Weights of a small mixture-of-experts language model, trained from scratch on English Wikipedia.
Size: 10 layers, width 256, vocabulary 6246.
Below are experts of layer 4 (counted from 0) of a mixture-of-experts language model. Rows are named router (the router's row for the expert), gate (a neuron's input weights, with its number), up (a neuron's input weights, with its number) and show model dimensions 128-255. Each number is 500 + 40 x the weight over its row's rms, rounded and kept within 0 to 999. Numbers have three digits each.
After each expert's rows: "comes after" lists some tokens at least twice as common just before its tokens as in all text. This comes from a sample of Wikipedia text that the model never trained on. Tokens count by the router's weight.

# expert 42
router:521540457486490516492556512549513422467493483619534507545494490417537511475550542462516525492463504456559551420496474492448479489489413562561455523448403549501463509506437494465512509476454515486471470459476478433497532508512553478494542477523544462479447491505540535462529447441524512514501523451547452516498540499463546440491439513442507475448497464507487482511403422537536520548490
gate1:492532493564584460527474561468514499516536477530505468567473556488541417474456502492531464559506514499558460586536397524524502469532436467517530484455507438497521539559500475505551474499505431468519539525484557518585542507534485458493514441524540448519445464465443540559585506524487539547483490457482511540492474491539559506537417476487454528512543495528481453532481477488448446562514
up1:509509497538566469523499578479498507508547483568483459492503526552491475493462500460498455533529529493554489567473440525524490479523498486537501458505517493517494547541513490478568489498451474466546536524506555541602575494537493472480507396511557468498472436452393580514576524542442535534472486479472485525491474480537564455499468467545432504504565491486522475539496506535467456540479
comes after: "\n", "3", "4", "- Genus", "5", "L"

# expert 26
router:517564538527500479530491481559521511480565543496491517529525480412465493469531529509475518561450509495557533518523511543452465490527514471472446441463448527504565403477470448477483394502510519467569417496496439506571513461428536469458471546487567506486453463461525563490474489542535484511521479460508473474518578517505544486537551572492477450491431533471529493542558435546498533421505
gate8:562523460551481541472399507526471586470527578503515549565452521489440486551424491492511505485507455538509420453470490503497464479416527528501562532493563508486599534562602410490434483505525503501497521528556481531512476503526522477491533461471543513534540511494508513456490534499552517542552479401480496541446581554503431465504461534488463496411544441492479423463489498499549430531554
up8:533548541515430543499483478546473551489527533495514464506468535454471461517427505491534494461499470554504425462485493477519467481435458555466623566505518512534572533527558432523458508492488522485503555538491413550487483571514535510467528448483561540525562471502530489439466486518542487538531526462533543523471523554528436457493441529500454532442505479538463473548472512515519403516572
comes after: " |", ")", " |  |", ") |", "% |", " |  |  |"

# expert 32
router:504475456523501519501533547517573563533501482540487474528530475391498494457490491474469494450419558510495551531535554496484542489490509479520488461525525560532559467380475524476511460506448497505490538531421476466470599459418581490543527487449529517541518530443591519449405452485604486555516492406573586448515503495495520482501513435476540476519562517445499493494496446466540537494503
gate1:444421511504489521497502517495555490483585575441550439485447558452418446521451525463445530541530483546510533514449547543499484501531497514472518542445509487517529496493468447474453481496478543476486539430510493496480469546500514490495537533442499483497537509401559517471515495527491495468484450525491457526469442462575463551465481515454479499520471449523500531474550489503546462494572
up1:458417516549472598488556502507500454552579566432564446493422525498437445519457520459431555540534533579541504474453530503489481501514481524475484497490510501453546476450449508487493504497466533453503558442510533514475448587474459467512537532478487477500552523457565528471551514517483454498489457554443473536511424490531456539482499553450425526498505454521510517482544497510535461481547
comes after: " S", " s", "S", " | S", ", S", "- S"

# expert 17
router:565459516513564475537506531457473462417567476544516465481519430468508519474470518462491472578526544482532464500562469523550557541482495531522503501548422589513468482451492511550546362449504479494548404515527518436516507504452507511455471441506474567578500558480564497502470552449526435465492531536569556477565504505427556489493494478505481497523409457516470527448503541464541472507462
gate9:491488537495460426500509551529434548542535502504538513502430536573515489523495527514471496510536432434472473421558452506556538474555492430502498504504510470573448467547504545494453510553517512460462414421494491507570532545530491509552557459551540479585503537467524459466436518496527472393586456548486438563509508501504474498482525503460513471429437456463563487456544505452482495483565
up9:463517536478453443507496498625450514514481474525542514500456551549522477477490555471452511513472454466433531439573471502500510456519540449482524477508523467512497510531528475516470519555500517535484435392532431540576486537557466477502586509557578492569466544505549508442407469488527528406543479535474440532475462441507496497479506561493519526432496515453538497477571546447502515485572
comes after: " R", " B", " F", " L", " H", " D"

# expert 10
router:459555565577457448527574574504527482468545574490479489541463506469518499487477445493501607513476523498509528505505526560456451537496417525498456498477412521591488487470582455492534416425488508511528429451501554512505521422476510516533482518511554473495499473514550523506441431565520452473508464442444578473497560496460542470508427471526537479520512508515528446497470471513492536453446
gate1:429530521506506502516567547545509539503516490439446464536516423549440551508499506447474524493409438544552525501494534497514462497463433494507466456509504528458553443467495498518480490506451523516492458473505501507374518465516522491470463439516530475454538458461463523452435513526488535475461474504466484533495548523483533510544468479499485492556514454532448578481431579491490483451462
up1:449551487519531519542558515570495554489515440461425418502557450476492544501456529507451499467399470530527528478495489504498473527448442456487489475471535538473551466497484495518485483507433495513506449516484470508389476461511542535466450439575551469472552481473456530420489504524475497539483532471486514511484513535472503492512419462513494481493481427477461526484511591495489474464490
comes after: "\n", "-", "- •", ": ", "\n\n", ":"

# expert 12
router:527560459525493415497565538537488469492582496551542492473504501461466469498483510455441496484425531455529511483504513464517528446493485519499450493506477596506433455412512467497525434426546538524510484475464509472563483432456496490544409505504532441494484484428569464474391494520482431496430530514544468513490506455490472475458505467495526457497489447433500569539530467516487547496492
gate1:505562435407600479503520486504508495511526447474487503531465485471507461484452543470497494564482547500469551505460488523530541466468478482501497484451479445458492547471492453484484515529438470492488517504602491473537551521538496504539528525465525540486447450502482490505503498501522493489513502542534594505498567520501466551545455529415492459535481501571537522478515633499519478511486
up1:553558433469570467474529469527522553493517430519490524534473507448510487560464526504484517539466547495444496505466500471523507454465512472496459512475537482531521586464529435497480494520477495483440470541576527443558562518519486538539499500484546535480447451494511523463465485463548573526516492535519493519479532489517493535545496530467467474538429504530503547520468549530528420500527
comes after: "\n", "\n\n", "ID", " sub", "ry", " two"

# expert 7
router:593498473535491505516493558576476516518513514540489471517519505489487517515542501438477502538413540467521569534442559504524408425534502558483495507452478558518569543441499487411531511457469541510528432502410471504517467503494466475485498493507617510569520611442514551432492496501496444491461541505495476432535489481465476451488465538419483420471429456486512438570529536567513549492507
gate1:512465502501541606431554509534441513543534405531476518438605502489455504513504465546514402492556522480463557508411529525523531507475540465469430424460446435536557365552546556561445499456423530507467479513520434526556500506493551513429435503500479466521507510557532517487467556508509492527525509527483521473489524577474515481448505507455475479492431474540458494446497545535536560502427
up1:500445461565524596490510473490466525507503417553448521501557513507479528534504505514516416563534524475461527495440521555527478485452505452457429464409485439550551399535550555527472482495489480555496542449465428479546500540484502529422385525494488475534511501517483465507466528499506460583477497502468525473469509604507532493482532487489476473517443473481446484450533573489544560487406
comes after: "\n", " on", "In", " in", "\n\n", "On"

# expert 6
router:506562449543522491512512480446534515503530529469506495453463538499474418453597482510489567572474523463487540506487551464450462521522487509548478513508473483478508466522521550495535466453443472512596401441415471470569577536474510463481444516474502368533486472485562528510495456502513491520460472534521534438495485467434505487483463455584467511449452410496457524484504471552482602539487
gate9:525503573487511533472578425569474533472522480498488539518493560484477463479401495459447521478463529525449433486507515496555531455483527473466515471518503524481518485530518435516478576489522549458459469381467445511527470478453523609608523464435517490533491514509515496435464472463488429506471497518554517494460472563449511561499548468506438463503475483504491414515538344454514487539429
up9:564527505490453534548547396563496527501511458529441488544479546463504489471381466509469543497482544521472452519544446495557496437488492476483551445523535487488495472541501441479520550513490503464474469401450417496548490453451479556543514470494486483527482484474535514442503441495467441491549543436549474433453506570450548602526528521537449448534491466455516431507535421531542517491458
comes after: ".", "\n\n", ",", ").", " is", " of"

# expert 24
router:468515470501525490509535520467568519489545476587486532508527523470575517512562497440526598517508503549516485430545548549508499465411506470522472514473490513498504497454499554412533408496539527492507467502446502508515488501473558493515455554475496458489505460510528524481519497505590433470441423463527524527411525501493491457469536528479597568512487543478574512442447505581479532526416
gate2:469441511546529503458562463471526522565503445549540447506511511432501412509488447552518507465470516517542474458534516482501419463500521516477431463511480496466462514476555538484429499499511531513480547515474462482521554460422432473552482473482513486489453496493500490472587536522498403534483511474508544495423486465649504435432529488544468486559537532459478518462477541488572537486491
up2:472436440521491503483499550542495485515550475505480435515494473491465443487466482515512467412474481516541487518478468546498394517497557532493425440517505490465416524443536518447415516471564525506550540514481473487523558479449439473542514486505477453557483482546486555459585484514430463530456520524516559470443529487551521509426541507494494494530559513405475527458494521490525520475489
comes after: " | ", " ", "–", "; ", " (", "| "

# expert 37
router:455607504507527516467539539520586501482490471542468474540470510467467435520460475529491640540513551524537515510472519493452491522490517544511527441478474515520457483517536515473488450452484514542483427493548520577580572463377521457488532530439539519486562462451490514557445544533507510495499490529512522472579527435515469468498413560437505487498509421517483528525508468553480577450438
gate2:459497579589538507537501481481442476516521467518570428492522574514505471561546424558616503455538502562524490523493527500435547491452556508558522493529498452429490451476526550563490448481498523497499546536527449531434532405498488438487461488452469469447514488516533447461531459497514562563476515480473462513510529619499554444475579506425481483458546536559464548444510484480512482479455
up2:415550558552537512511519490509466496487551509499520456513540572470454504612533482541550454410513471564500527497478488464408550522465512472486544484508530455470490454486587538498455427450460477515523589507507508487432545468507465416490438577493421531445548469536540443498454439487501567561506508503441429536501502549452506478430562500490456424450541531578467528485484525471503471506502
comes after: "–", "1", "2", ":", "′", "°"

# expert 11
router:489518565496515517555581542501545436481494533472484505390463470437478484463509523442491469476508539552537606525498572539551476498445514483494548544540409504557496472431549584522494453467486550481535508478482456521591563483479487416440500527459588437463441479438483496510538494494478503571547520511522526506556387505430487464483524477517510477484497518497534521478488512494535543500548
gate8:484525529521414511487496491503521503542457571484460425504436476479596502515526499441499491525460397495398551448498545493571528515500593394456494523484514450487562427513459494524540398572522534487497529483509509490591489462535480421528458601512477529532458477509521553518491541469477550511447536483520521550473453594540467460526578475505537523506514469496460543538478432505469440467484
up8:455530545532490592517512488511531510569466546546422449534476519507539532470522489441552509488485412544463564468520493531530534486498586393543510517540485430504518485510450505571534426554501502493537556559489495458583535541525470427494446562507451501508454495510497547541474567465461511504479460458492518572447473515503499496542547507511497536479546485490433573516498448592407445502515
comes after: " the", " in the", " The", " of the", ", the", " to the"

# expert 22
router:500506446520581452522490570485592443448469540563557433530538527445471469432465517482472552450503513461503560436568522538493522558487498530589515451488468453513525438485511457493618466474438473481561512493432524511532528452431510449585462510419517534515426530489519551495437502501477530483484485514549603415503490512491517450522529522488446498496551574524507538501493494546516455442460
gate8:537476463490489474549503487512453486489547532487526509567486503533459449496506484503497439544496571510521474522479464491593474543379454435499542478533496505579562478454560479572455427507484554456578484578549498520490513511540496403465463474539458432525534452510515455530497572438559504506513458486510533445536471484413496496431488489558457492434490466520482489480585539528506538500506
up8:517459472444500517508466459505413480443518510523509500559526521512470470568519460510522478561522545526499468477441459490585467529430370472491513481508464398522587458512572478542488450417513530484587469552520500542532486474524438475444468492504451465492477455487538489508499540482480516501508457481527519449527497453444473492416490472526454551493431446494464499454542539539488530509521
comes after: " T", " t", "T", " | T", " K", " P"

# expert 46
router:484530547536497462567544522514479475492448478524480431553466454507477426521513534493460494571538488505521473523515470526552519528477429517503501499546509467517583484453523461470526511494552532559552465509444466438527467468431508473560475425551541487511495441484508558446456510496518460445429451498492482538501534518513514429456551515530432441442428445514531533508473525467501514499464
gate8:557497484466459505559475483445507525472505563420565544491539501519414547504505543484517493533439508477570489433498455463477486537498485527501579512498524494491572475543455441475542487420456494466477535540527417528521471470475468526457462528497555508534544507527530496548521467447508454461513566546488550495526433527551470503494517531469492528433520530495467516559451491492568435446488
up8:573521543491444502517470516479530493500469564401598570531530504550435499510550507558498567542480502464593515402518478479487472552482467586502552540507508540535509490574399474523543471405462464451504487522569447511488477478485449470450481504473559497520570493522586478510474505454477487436548526531535495499536467470562460509481507532492491469448492554467482537493486488469544484459486
comes after: " g", " st", " G", "w", "g", " St"

# expert 14
router:605503512576543479517454506551577499500525535540496523556493408420541536417500539414423453549478550475535589525501524535524411536479436481470478546505526549525527514484531487460502459465445523465553463510449458508514495477461542515521442532472555484547544500434491540540452527486552457505483504512615477517499444524510509514466504540539457520544457489451538498499442482511478513418393
gate8:538505523499471481525502537485432551486566586510526453565538548473495492498455493554512502472482541463613459519528558490542438543539488496490568499525461439464438519627447497434425453534514485527434537508492536466513444474446551537503479514470561549500429483498501604461462471481515553425479419514510553525507540520411424449474433468510526528453484510558534488433489521475448530534489
up8:546515532549468506551511546477407536513566600517522472513523549459498529516465468521517474472493523435594486471509587478556409552521531478514602486505447487451463535575445467460430464530504518500456503554486496496466477423436521512496447495464520521525475464484492616469485465505521537425434430498484513495517537525434457436455450443496493526459461523521523467427497519462418561561509
comes after: ".", "==", " =", " ==", "===", " ==="

# expert 44
router:509519518534592467562536551535500441468544554576518489563444559495507492494485504490470540469544540485541461493534606566495516518445452512487406500527515498533515537517455505481526509522480553496600409497461451482487535473518566526475550515510542514556546423539521505508482476503466497483442517520558489443482456475485492478517393549520592434484483489536513482484488441529560532473469
gate8:405473457498505468483503553502413435512507486486453474505485540472507468552480569458507497527525495557483439465489479479475536468500539448499486467508491505498580527477444520540436536477499531518525497531533454530492445513460477454459513447462492553448536518525440458434481594548489461500492524464451495440568489463492511493525554534565513520524460537521474490527523498600461512543586
up8:408516461528447468510447511558410461550517497488463468487475539430553465555448511424487537484513473509476457455491419459482478453443529415528485494561540505529523578538456473587477573476519486496518459527532461533458490510490513467493528433470496508488474510504441504415489529544487486497466509471485501417557503476500498497558492458553514502533442571493457460528499508594450532548579
comes after: "\n\n", "|", "\n", " |", "===", " | P"